python train.py --lr_router=0.00112 --head_dim=32 --max_seq_len=1024 --dataset="wikipedia_en"
Below are experts of layer 4 (counted from 0) of a mixture-of-experts language model. Rows are named router (the router's row for the expert), gate (a neuron's input weights, with its number), up (a neuron's input weights, with its number), down (a neuron's output weights, with its number) and show model dimensions 0-55. Each number is 200 + 20 x the weight over its row's rms, rounded and kept within 0 to 999.
After each expert's rows: "comes before" lists some tokens at least twice as common just after its tokens as in all text; "comes after" lists some tokens at least twice as common just before its tokens as in all text. This comes from a sample of Wikipedia text that the model never trained on. Tokens count by the router's weight.

# expert 0
router,213,209,196,216,202,202,201,172,208,201,182,234,204,190,215,202,184,208,247,205,197,194,200,230,173,215,205,220,210,204,212,190,195,167,228,202,195,200,232,202,191,187,195,203,217,193,180,194,175,183,234,183,196,188,198,154
gate0,229,203,214,194,205,177,219,235,211,175,200,178,198,165,191,203,226,174,234,191,222,166,180,219,195,182,201,181,199,198,180,194,232,214,220,195,218,209,209,179,219,191,219,133,186,207,179,203,209,196,195,194,181,205,187,222
up0,206,195,201,188,222,214,193,181,187,203,190,189,185,212,219,215,204,198,204,205,145,201,178,227,227,212,197,188,182,203,182,200,218,258,197,176,203,180,211,244,188,221,153,219,211,227,204,191,193,187,165,226,206,229,227,226
down0,193,209,214,199,194,207,212,217,235,219,171,178,205,204,183,188,171,187,195,223,148,210,182,219,238,211,192,194,199,218,207,206,209,210,196,232,184,192,208,214,197,192,202,175,223,198,215,220,175,201,175,209,214,175,214,213
gate1,225,206,198,216,188,213,228,234,241,224,161,195,229,158,215,200,230,194,235,214,195,218,213,194,188,206,187,193,216,235,216,192,176,159,187,209,209,193,169,185,209,224,190,239,181,204,202,210,208,189,246,170,197,215,182,186
up1,222,230,172,201,204,203,243,171,190,216,180,221,191,190,184,195,227,191,189,186,191,202,228,199,210,236,183,239,217,177,240,217,177,188,226,189,187,188,190,228,200,211,214,202,178,202,220,199,174,204,215,204,211,218,220,228
down1,206,167,205,201,177,162,182,177,219,163,170,186,172,182,184,147,180,203,210,187,204,217,207,192,185,176,244,197,201,204,200,187,204,221,226,198,193,193,202,226,177,197,194,212,215,204,206,218,198,181,208,212,233,229,205,218
gate2,210,156,201,184,217,211,189,254,191,178,204,206,177,215,218,243,146,179,212,193,190,196,193,207,196,197,191,188,186,204,189,150,164,203,206,191,198,168,182,188,182,186,191,225,191,204,238,250,199,185,158,245,184,202,179,203
up2,179,232,253,182,230,166,182,226,211,233,204,202,199,214,195,219,182,199,209,203,198,163,174,182,179,206,199,186,206,187,199,184,214,227,223,223,234,231,216,196,194,217,220,179,232,139,223,187,209,204,213,170,192,203,168,199
down2,175,210,218,204,215,208,194,210,184,177,189,184,207,230,207,186,242,194,194,185,189,196,174,203,206,207,226,179,169,207,223,191,238,186,222,220,198,180,193,197,199,212,202,182,171,182,202,181,235,170,198,201,190,196,178,230
gate3,185,222,205,230,182,230,211,210,180,182,158,200,179,184,179,179,175,187,246,218,173,214,164,182,197,194,207,191,216,183,186,173,177,207,184,149,229,198,196,229,222,183,195,227,175,202,215,230,186,187,225,228,187,178,196,186
up3,212,184,210,225,248,201,194,220,187,224,200,180,190,203,185,207,218,208,212,199,198,191,175,169,196,189,211,189,211,174,210,211,180,207,207,186,177,202,209,174,242,173,166,220,145,207,208,220,217,227,217,216,186,205,250,212
down3,187,191,189,227,230,190,168,190,225,204,223,214,224,178,192,179,206,181,207,188,186,193,181,197,217,169,182,170,215,201,206,198,204,202,232,193,173,174,213,203,189,129,181,170,186,163,203,196,181,222,204,204,246,224,210,167
comes before: " to", " the", " a", " in", " by", " as"
comes after: " was", " to", " is", " and", " he", " were"

# expert 8
router,218,168,173,198,174,202,191,229,207,185,200,191,205,200,216,212,171,165,254,195,193,199,206,203,171,226,202,180,218,218,210,197,175,206,175,182,225,193,198,195,206,214,192,211,207,217,170,200,225,215,221,183,185,195,204,195
gate0,181,210,197,196,175,169,194,201,229,189,172,225,184,228,200,194,207,191,209,221,193,177,170,206,152,187,161,210,225,197,175,182,195,234,196,221,224,202,184,209,202,193,187,207,179,194,232,199,243,195,200,204,200,240,185,203
up0,228,159,210,172,159,185,239,175,194,173,193,226,199,199,221,165,219,221,214,209,163,196,223,211,174,189,177,231,218,195,199,181,202,219,201,208,197,227,182,204,193,219,175,195,188,250,197,202,221,221,190,197,240,207,213,170
down0,190,192,180,177,212,204,208,168,174,167,214,214,149,223,200,194,196,201,192,221,171,199,223,183,176,219,233,203,168,203,213,210,196,190,235,220,208,213,228,187,202,210,189,217,241,206,214,229,193,214,199,209,179,205,222,206
gate1,191,175,192,198,185,181,200,209,185,209,201,159,185,190,202,185,207,254,170,180,177,187,172,188,215,234,222,211,233,183,202,175,222,209,196,150,212,203,166,164,183,167,186,201,185,227,173,223,189,214,217,197,227,192,209,206
up1,216,213,184,168,200,210,177,223,189,218,164,190,194,234,209,213,175,191,233,221,216,188,177,184,190,219,173,203,212,211,188,211,226,181,189,208,193,225,232,186,221,190,219,171,174,206,196,192,163,166,219,223,199,195,171,229
down1,209,175,240,196,245,198,221,227,183,206,197,203,195,183,204,178,215,197,219,203,190,167,219,201,215,206,214,212,184,199,210,195,173,198,199,217,223,210,233,206,177,210,193,214,206,234,177,207,214,183,210,228,215,206,196,203
gate2,132,200,196,207,234,250,197,175,172,199,231,212,177,203,190,192,164,185,165,183,197,217,194,199,199,166,231,188,190,215,217,198,209,233,235,176,199,171,155,180,186,191,211,189,200,219,247,196,216,186,190,213,202,174,243,208
up2,204,164,198,208,188,221,204,211,205,226,176,186,213,205,196,251,160,207,201,213,209,208,194,208,200,225,183,185,177,176,211,209,232,185,190,228,160,237,216,191,215,189,222,191,207,217,170,205,213,222,213,185,203,192,191,225
down2,174,234,187,211,228,215,235,181,203,177,185,202,200,205,199,227,150,218,235,181,212,204,202,190,255,217,197,212,234,179,215,210,189,177,234,186,177,218,207,217,223,179,221,153,199,187,196,224,179,169,194,203,218,173,194,190
gate3,187,224,186,179,182,211,242,205,240,134,172,204,199,215,199,229,228,227,226,195,209,232,198,187,189,228,206,186,227,190,195,188,161,217,197,189,208,212,223,184,215,217,184,212,221,204,214,238,178,186,198,218,225,190,232,176
up3,197,202,191,192,208,199,170,198,207,205,242,205,202,199,175,180,160,191,185,184,198,187,204,214,197,153,186,194,158,190,191,219,246,174,194,203,163,210,219,193,186,201,193,177,193,183,190,167,205,231,188,188,174,202,221,225
down3,210,184,204,217,188,232,242,195,213,219,161,179,210,196,203,194,196,187,219,177,222,168,222,179,159,243,191,198,204,192,181,229,183,186,201,172,218,210,203,168,206,191,178,207,253,190,229,244,206,166,207,235,224,209,228,226
comes before: " |", ",", ")", "–", " (", "°"
comes after: "0", "9", "8", "1", "2", "7"

# expert 1
router,192,204,161,204,197,190,215,167,191,179,157,175,234,205,158,196,207,203,179,211,213,235,210,167,231,231,200,211,206,216,197,191,204,204,190,196,184,188,185,172,153,242,197,204,217,217,189,209,194,174,189,180,195,194,219,172
gate0,221,195,205,190,182,189,183,198,186,195,189,205,218,206,172,192,198,207,234,169,169,203,212,170,179,226,178,165,209,226,179,204,235,193,211,195,214,201,217,212,184,223,174,216,158,189,190,189,232,149,162,193,193,234,192,223
up0,189,231,215,216,195,240,199,175,201,208,207,208,219,189,214,182,207,188,203,210,194,202,204,180,219,218,193,201,195,218,178,185,222,209,211,200,208,206,190,182,215,253,194,232,156,219,202,209,208,194,217,218,179,184,210,184
down0,195,196,216,206,185,224,187,187,184,191,196,153,214,196,221,207,195,199,221,213,163,220,202,182,227,217,175,177,215,190,201,195,212,228,208,201,192,183,167,209,188,208,213,171,216,192,199,204,177,196,180,194,200,214,217,216
gate1,142,228,183,186,178,192,194,175,194,209,221,206,205,178,183,214,213,187,217,209,227,220,186,187,183,214,217,189,181,204,219,197,191,189,180,169,206,201,183,198,249,228,177,187,222,206,209,210,177,234,188,194,225,210,187,192
up1,187,181,202,220,205,179,202,181,210,187,194,193,197,183,204,204,214,217,157,201,207,209,196,206,184,196,212,212,206,180,194,221,197,211,190,215,226,218,226,211,182,204,197,189,181,222,212,154,179,184,196,161,197,220,184,186
down1,209,211,194,131,173,218,226,174,186,176,196,208,215,201,205,181,237,174,266,228,190,219,200,195,183,213,169,217,205,220,213,185,181,202,215,212,188,200,204,205,188,196,180,219,208,234,185,211,177,209,209,211,214,200,213,200
gate2,195,183,217,206,252,170,188,191,215,182,165,192,198,195,202,243,206,204,195,181,227,212,196,198,165,136,184,198,192,211,231,189,210,165,176,188,229,210,201,210,199,195,202,221,227,206,188,233,218,195,206,202,172,184,180,187
up2,241,192,190,200,203,190,209,183,199,172,167,183,182,149,194,186,205,203,225,199,213,194,177,209,192,202,202,197,228,170,194,241,220,174,199,216,209,214,207,206,190,216,229,233,221,209,212,182,205,201,186,172,168,186,208,193
down2,214,188,200,230,192,196,138,200,221,195,178,223,198,177,201,179,206,167,167,160,231,213,193,205,192,207,213,208,180,193,202,223,206,172,174,204,190,212,209,222,200,239,235,196,205,214,197,178,180,192,181,170,170,221,192,244
gate3,174,202,207,193,175,211,244,175,219,202,203,208,230,192,190,217,196,207,180,181,177,220,163,213,199,215,198,192,229,199,224,200,198,216,204,175,204,209,163,181,250,226,215,192,180,206,211,181,205,163,198,209,220,195,196,169
up3,217,213,194,198,204,202,185,208,197,175,172,192,192,187,179,203,180,231,221,216,211,226,174,183,197,211,208,183,208,216,188,200,221,195,189,218,187,221,208,205,193,167,187,195,219,171,185,216,171,176,176,196,218,196,208,227
down3,218,224,193,214,182,202,202,191,207,208,182,229,182,192,243,191,197,181,225,193,209,176,223,193,194,193,187,217,215,200,212,221,181,213,225,219,190,168,179,212,212,187,220,233,205,210,170,210,204,190,225,197,184,234,190,191
comes before: ",", " of", ".", " and", " in", " ("
comes after: " of", ",", " and", " United", " in", " New"

# expert 2
router,196,187,186,191,201,206,195,168,219,227,232,171,180,184,216,178,232,225,184,181,200,212,221,191,217,231,147,236,202,181,205,203,172,190,196,167,241,200,178,196,230,250,210,165,189,183,172,200,182,191,172,220,203,198,207,205
gate0,235,146,243,225,192,168,190,208,199,229,200,206,188,225,181,257,229,177,217,215,183,214,212,216,191,228,182,209,213,192,204,209,187,220,194,194,225,210,231,204,205,183,177,183,200,231,211,175,197,206,208,207,196,206,194,209
up0,199,230,154,234,197,207,190,221,192,181,162,165,233,175,207,219,208,220,173,202,221,169,184,176,224,225,215,192,202,211,183,187,241,198,209,176,187,175,226,200,197,214,232,219,204,176,207,225,202,180,209,159,162,139,209,163
down0,189,148,183,210,190,201,193,185,180,164,184,171,239,170,223,229,253,175,184,204,194,224,213,155,228,219,235,202,198,182,212,193,184,217,216,177,172,188,204,239,213,188,208,180,195,167,185,196,202,203,163,177,216,190,217,223
gate1,186,171,183,192,236,206,219,143,182,196,219,210,212,203,175,200,235,169,164,214,204,181,231,187,203,176,192,213,203,251,180,202,212,214,186,207,189,203,231,210,194,210,189,197,186,192,188,168,215,212,199,228,179,233,188,206
up1,214,185,163,160,199,213,213,158,192,195,174,194,217,178,227,214,192,175,175,193,200,172,213,186,185,227,211,247,223,208,198,215,162,211,213,168,193,194,215,189,194,202,198,191,237,233,168,222,191,204,203,225,209,171,204,202
down1,191,225,205,172,225,174,217,201,208,206,200,198,208,160,207,209,207,190,214,184,185,204,175,232,192,186,212,208,210,202,234,199,188,212,218,189,175,202,192,206,199,218,203,211,211,194,174,224,187,178,192,228,181,227,203,197
gate2,175,221,212,191,180,187,191,188,215,202,190,183,223,206,211,189,160,180,177,194,205,183,237,192,191,226,196,185,225,192,247,195,194,190,223,197,221,187,189,183,206,210,159,184,214,222,172,254,204,190,209,212,203,235,218,214
up2,213,198,198,173,237,205,207,166,202,187,280,206,215,203,185,184,194,209,177,220,179,255,211,209,233,195,204,215,191,186,204,196,238,213,172,184,215,195,191,229,225,180,208,194,185,202,180,173,211,281,211,203,202,225,195,184
down2,199,178,201,213,193,204,196,183,197,188,205,187,196,232,169,206,238,200,226,178,199,212,178,240,205,232,179,222,188,201,199,186,214,219,213,220,176,206,210,203,178,245,194,186,192,174,226,263,223,197,175,225,207,189,176,204
gate3,180,193,154,204,164,188,251,193,190,208,196,201,193,233,251,196,208,203,212,190,215,220,199,220,225,188,223,201,186,214,189,218,196,220,189,215,205,208,200,183,198,217,179,199,176,215,168,205,218,205,230,171,181,206,189,221
up3,218,204,203,186,169,205,177,229,235,184,194,192,220,200,213,221,179,167,203,190,207,206,174,165,203,235,179,235,189,179,189,178,157,167,183,182,223,210,210,185,186,175,240,206,227,188,233,184,211,206,223,208,206,212,173,180
down3,186,206,204,201,192,195,205,228,221,215,193,202,225,223,187,147,203,194,240,160,198,211,149,189,204,236,192,221,203,190,194,207,203,165,208,180,195,175,214,194,211,186,200,200,202,220,202,186,209,193,187,175,220,208,239,168
comes before: "\n", "|", "==", " The", "The", "==="
comes after: "\n", " |", ".", "==", " ==", "==="

# expert 6
router,182,198,188,182,241,209,180,191,230,175,209,223,193,193,186,187,214,216,183,193,228,194,178,203,169,173,138,180,212,171,222,170,220,178,195,199,207,233,197,187,220,213,197,200,221,161,236,202,219,213,221,193,183,194,191,145
gate0,198,221,177,199,231,219,193,183,208,194,210,201,184,192,205,213,155,204,197,203,175,186,227,193,208,211,201,217,166,210,202,193,195,183,201,177,230,236,203,200,167,232,226,207,216,155,213,180,198,214,186,220,193,188,205,183
up0,210,191,192,213,204,201,203,201,185,181,190,225,181,183,195,205,185,195,220,223,202,177,227,202,218,217,177,255,190,202,183,169,178,210,206,229,190,198,212,192,194,198,202,177,203,177,206,196,234,238,211,201,226,206,221,164
down0,219,185,228,206,176,171,197,225,188,213,204,189,209,213,196,194,153,204,198,202,199,206,196,218,239,185,180,205,239,223,177,177,192,210,170,187,185,230,192,184,160,186,191,206,197,175,199,201,209,209,191,213,208,268,189,208
gate1,215,196,147,198,192,190,219,208,208,228,246,188,167,210,187,198,222,168,214,188,199,203,226,206,223,194,224,214,199,198,167,198,211,215,197,187,163,204,187,167,165,186,197,188,157,211,235,221,207,205,191,188,216,173,199,201
up1,210,225,148,173,187,179,195,184,177,208,184,185,210,210,202,188,171,208,218,194,193,188,232,201,209,203,211,204,205,193,187,198,156,201,211,233,155,220,204,190,185,195,179,204,233,205,220,163,219,196,192,195,182,193,196,184
down1,219,230,184,193,197,195,206,243,191,219,194,202,203,225,219,182,190,206,162,174,215,199,215,168,185,209,184,163,217,224,208,202,166,156,181,174,202,209,219,219,201,199,184,221,221,225,204,170,190,170,216,226,160,188,206,199
gate2,176,157,218,174,205,186,216,209,211,198,178,167,221,206,188,234,185,187,191,207,205,196,171,213,253,233,195,183,204,212,190,173,224,189,191,192,203,165,193,178,234,209,194,233,196,203,210,223,217,201,215,181,187,214,200,180
up2,171,238,199,239,192,189,203,246,183,163,205,230,199,215,185,186,227,191,224,199,213,212,201,197,197,179,224,223,169,215,176,253,209,228,230,157,186,206,237,192,199,161,258,232,221,194,191,193,210,210,172,233,209,175,169,216
down2,195,156,209,205,211,213,184,219,222,204,210,210,195,196,223,209,194,204,214,172,192,249,196,172,202,181,194,175,191,201,212,189,220,211,187,211,205,212,190,185,220,233,184,221,207,198,176,224,188,213,189,174,216,207,194,189
gate3,220,224,202,205,184,215,186,171,206,214,170,187,213,207,202,196,210,193,218,171,226,189,179,206,188,186,168,188,156,219,209,179,206,234,243,212,209,206,204,222,228,203,188,199,179,214,230,177,205,189,228,216,195,178,184,221
up3,215,222,224,225,206,222,200,191,179,209,146,195,224,180,162,162,180,232,179,191,201,166,190,228,202,200,155,172,173,209,235,205,213,199,225,197,222,209,199,162,186,213,212,177,195,233,230,205,187,215,236,216,231,188,179,208
down3,204,172,223,191,201,201,158,195,215,196,193,186,202,204,247,243,197,214,204,232,205,181,194,233,200,159,200,215,215,191,183,217,202,196,166,228,235,193,204,190,191,202,187,205,200,228,201,190,225,223,189,233,224,217,220,220
comes before: " ", " \"", "s", " The", " A", " New"
comes after: "–", "3", "5", "4", "'", "7"

# expert 11
router,220,221,225,182,225,179,213,232,214,196,205,243,176,210,202,226,196,215,216,180,206,226,207,172,210,153,162,184,198,215,185,201,181,206,181,206,203,193,208,189,228,191,249,169,214,220,213,224,178,218,231,215,166,207,226,226
gate0,186,171,187,206,213,213,153,221,174,218,202,172,190,191,199,218,185,202,198,186,239,201,207,175,188,206,209,205,190,241,179,191,186,226,211,192,243,197,188,172,213,221,192,200,180,204,222,200,191,214,189,189,227,183,233,197
up0,214,202,186,194,191,197,220,197,160,210,237,201,190,218,196,198,201,193,199,186,166,174,168,202,192,191,218,155,197,219,194,197,214,207,222,203,186,200,185,194,192,205,201,192,166,162,184,219,234,172,184,196,212,231,204,210
down0,222,197,153,245,213,141,184,251,202,225,177,193,200,207,226,201,175,174,214,190,208,243,239,212,174,241,227,198,173,235,169,195,186,208,206,174,198,211,218,220,209,198,198,197,187,207,171,185,218,194,183,215,190,221,187,190
gate1,264,205,178,186,206,236,195,229,206,223,191,176,192,183,205,190,194,182,208,207,217,215,231,211,204,206,186,198,217,204,223,184,196,177,179,192,204,206,204,190,216,198,224,206,205,190,208,223,208,222,179,217,192,214,205,181
up1,190,163,201,173,180,208,191,199,238,215,215,168,226,202,196,182,202,164,166,234,192,183,229,200,206,208,208,135,214,236,201,180,200,230,200,194,180,210,193,197,194,163,213,195,173,218,227,196,252,233,199,196,244,193,159,206
down1,203,201,191,257,234,140,202,217,188,187,211,168,162,219,202,190,182,205,200,183,234,199,182,200,187,200,224,191,234,203,190,216,219,175,267,223,199,185,165,188,219,151,198,202,191,217,192,251,224,173,171,198,214,180,184,199
gate2,186,185,242,196,188,185,219,206,237,204,216,184,180,176,219,178,151,213,190,171,179,193,213,195,183,195,205,250,196,160,218,211,202,193,208,209,207,201,213,179,186,215,196,210,204,184,187,183,199,178,209,188,215,208,213,194
up2,187,210,235,192,194,230,204,220,176,193,169,226,213,212,198,191,226,221,199,220,188,207,186,179,171,206,190,231,248,207,182,203,205,198,221,221,174,213,209,222,218,164,237,226,189,253,212,177,222,191,197,209,217,189,169,202
down2,178,212,171,179,195,177,227,219,186,206,219,213,201,260,175,195,165,222,189,236,156,218,185,198,165,190,231,197,161,215,204,204,193,179,182,177,199,203,240,209,215,189,210,193,217,210,218,239,187,197,212,182,178,239,216,192
gate3,188,222,177,176,209,220,163,196,187,193,192,181,179,200,162,198,198,200,230,198,234,220,256,209,184,224,227,225,177,205,175,197,227,172,193,213,213,219,160,215,210,188,217,234,223,203,217,218,189,181,213,158,171,234,226,191
up3,183,221,182,213,231,194,162,243,185,205,185,231,188,190,223,208,196,213,198,217,193,200,220,223,202,204,219,216,223,209,193,185,199,162,207,238,241,172,189,225,197,168,156,200,224,201,186,224,224,193,191,212,179,206,179,186
down3,215,182,218,180,212,186,134,182,243,230,189,223,235,195,220,198,180,185,175,208,184,186,216,213,211,189,201,182,183,187,186,196,194,207,216,197,186,241,174,214,178,199,206,194,207,231,234,206,198,186,206,214,179,151,205,227
comes before: " ", " the", ":", " a", " Win", " List"
comes after: "\n", " place", " Born", " is", " part", " medal"

# expert 9
router,208,191,216,210,229,176,223,212,175,215,209,194,195,210,182,233,174,226,212,167,183,202,237,188,247,194,228,206,193,204,207,222,232,204,212,156,182,232,192,189,171,218,173,180,191,210,215,194,206,172,204,217,250,230,193,228
gate0,196,183,224,209,185,189,225,202,159,212,165,187,180,194,161,200,163,222,223,195,195,221,182,192,192,179,178,183,205,204,207,228,221,195,233,186,184,200,216,217,217,180,206,177,172,174,207,230,209,209,223,236,185,239,177,225
up0,227,161,205,182,176,215,204,208,227,176,234,197,164,210,197,234,209,191,199,200,217,200,209,227,186,235,201,180,228,208,174,198,228,206,192,158,201,170,217,215,188,188,135,230,170,204,202,190,198,212,184,181,166,226,245,221
down0,213,230,159,210,221,195,185,208,266,204,205,176,220,184,165,189,250,179,198,198,177,213,232,219,238,225,214,192,213,214,182,213,215,185,204,187,218,194,220,245,181,202,254,202,192,214,199,195,223,212,177,211,233,176,169,221
gate1,159,200,233,208,222,176,193,205,216,186,190,197,219,210,210,236,205,202,229,212,203,221,207,227,206,208,191,214,200,214,225,225,230,184,172,205,185,236,196,192,207,234,157,175,209,179,199,200,208,212,185,195,204,225,213,214
up1,197,168,176,201,216,180,172,197,209,216,208,190,217,227,192,202,181,238,173,178,234,209,194,177,230,192,173,173,203,193,182,201,201,173,222,201,206,205,175,192,226,186,224,191,187,202,219,214,219,228,205,180,209,209,177,188
down1,199,178,172,209,177,189,208,191,210,204,169,220,211,176,203,183,203,184,180,183,176,167,210,230,210,219,168,183,215,220,195,216,215,221,202,195,203,204,142,217,224,194,172,176,214,218,188,208,209,170,180,187,220,204,215,168
gate2,219,222,205,198,212,178,217,185,210,215,232,228,217,214,188,181,159,213,215,214,185,192,212,229,217,190,201,155,200,213,209,166,242,213,215,213,155,214,200,212,185,209,217,209,201,184,209,216,180,187,167,195,250,215,214,193
up2,173,190,181,227,218,189,226,201,181,218,168,223,183,206,208,173,210,219,164,186,227,169,158,224,191,222,185,198,231,215,194,195,224,214,225,219,221,187,169,225,217,197,212,228,179,191,202,203,215,211,179,164,192,214,194,224
down2,181,195,204,208,158,231,217,173,223,192,141,226,175,230,220,220,210,203,192,188,196,234,230,200,179,196,198,194,207,240,196,207,234,220,184,195,176,213,199,196,220,190,194,176,189,213,189,178,206,189,203,158,227,220,217,232
gate3,195,232,255,174,196,211,219,218,252,235,186,160,183,218,231,195,198,192,202,210,172,205,247,177,208,237,214,202,200,212,204,231,169,194,186,201,217,183,190,168,204,186,205,193,233,191,208,193,207,140,223,244,197,169,204,241
up3,217,183,167,209,214,194,168,197,205,200,181,179,223,185,184,217,221,190,195,203,202,229,163,195,229,138,193,184,204,192,226,171,184,213,179,196,217,209,215,178,213,205,155,184,215,206,224,197,217,237,216,186,199,202,229,206
down3,185,203,214,186,209,192,210,197,194,208,162,212,203,200,190,217,179,198,223,171,152,209,223,208,215,170,218,137,214,192,186,241,164,201,190,195,212,182,222,200,188,199,198,174,208,191,189,212,216,212,207,212,213,184,192,213
comes before: "-", "\n", ":", "==", "=", " League"
comes after: " the", ")", "==", "-", "===", " World"

# expert 3
router,207,198,217,214,198,172,178,211,219,203,208,196,218,224,215,178,237,225,187,228,212,173,221,190,208,212,200,193,190,186,224,212,207,177,230,228,191,211,183,219,212,160,217,196,207,183,193,199,216,210,165,218,224,196,205,223
gate0,214,180,194,215,200,201,197,212,203,178,146,187,201,214,202,198,241,169,167,178,211,200,216,224,179,247,215,204,209,166,205,165,205,198,192,173,219,188,166,213,210,160,225,201,184,212,206,187,186,208,239,194,204,214,191,209
up0,193,196,190,209,200,186,191,145,221,201,211,209,200,223,187,201,204,170,207,201,160,178,218,201,210,223,216,217,170,244,245,160,185,231,230,176,163,221,229,234,194,191,214,183,166,209,226,211,180,198,228,237,203,219,182,225
down0,200,201,184,210,186,206,164,193,185,202,175,179,229,177,218,212,204,211,200,220,169,214,230,190,190,183,196,199,210,243,165,189,178,184,197,182,202,207,195,211,220,218,184,199,234,185,170,188,197,198,187,226,230,199,219,195
gate1,175,193,183,206,178,224,163,179,220,190,191,209,208,185,193,170,212,172,193,187,187,173,189,178,177,166,191,190,206,190,190,230,178,188,213,207,175,209,186,180,225,189,189,231,195,209,235,233,218,219,186,231,226,212,229,224
up1,189,200,237,210,192,192,204,170,181,186,206,203,197,212,173,183,196,212,213,217,189,215,165,229,164,206,244,230,194,174,192,165,224,208,231,217,189,215,202,195,181,174,234,177,203,168,146,202,194,186,191,193,197,222,206,188
down1,218,244,198,254,173,213,174,194,184,178,222,189,224,196,239,192,213,213,196,185,196,210,216,202,199,211,201,232,251,180,214,221,163,198,181,197,211,194,202,208,192,198,171,195,170,206,225,232,189,201,166,238,223,189,190,179
gate2,181,187,185,206,156,183,197,200,168,185,192,222,177,227,159,219,200,209,205,208,222,191,179,168,212,205,230,195,207,206,199,143,218,181,197,214,217,210,174,185,194,202,211,188,194,199,219,244,190,219,204,173,212,230,209,190
up2,224,223,170,162,174,189,221,185,204,209,202,206,212,171,189,229,218,221,207,169,159,212,211,206,180,230,204,213,193,158,194,199,182,219,218,195,215,225,237,195,197,212,207,225,187,216,176,172,168,178,200,187,209,195,202,181
down2,200,194,181,220,229,211,215,220,230,222,217,230,175,220,192,173,198,188,226,213,221,255,195,223,184,206,204,247,218,215,233,167,202,174,201,213,172,165,214,200,207,201,221,210,218,157,235,209,226,209,218,223,194,223,201,197
gate3,234,211,222,168,185,198,198,213,153,216,190,201,171,205,173,214,187,217,195,193,194,192,188,180,217,168,197,197,185,202,198,215,203,209,197,161,195,213,172,161,189,178,204,191,207,195,184,201,212,171,178,201,190,191,220,207
up3,235,211,255,223,189,221,173,216,189,200,178,207,181,219,227,202,217,217,220,174,221,202,196,180,213,195,209,181,213,212,184,218,214,201,218,184,221,184,173,189,220,192,179,203,229,190,214,222,228,167,172,199,205,202,199,223
down3,198,218,227,221,200,209,204,219,186,233,251,198,233,210,203,162,200,212,199,193,178,206,178,146,225,181,230,239,193,190,197,200,224,168,192,188,212,201,199,179,167,171,197,226,179,195,200,208,197,187,170,214,223,189,199,191
comes before: "1", "2", "9", "0", "3", "4"
comes after: " |", " ", "|", ";", " in", ":"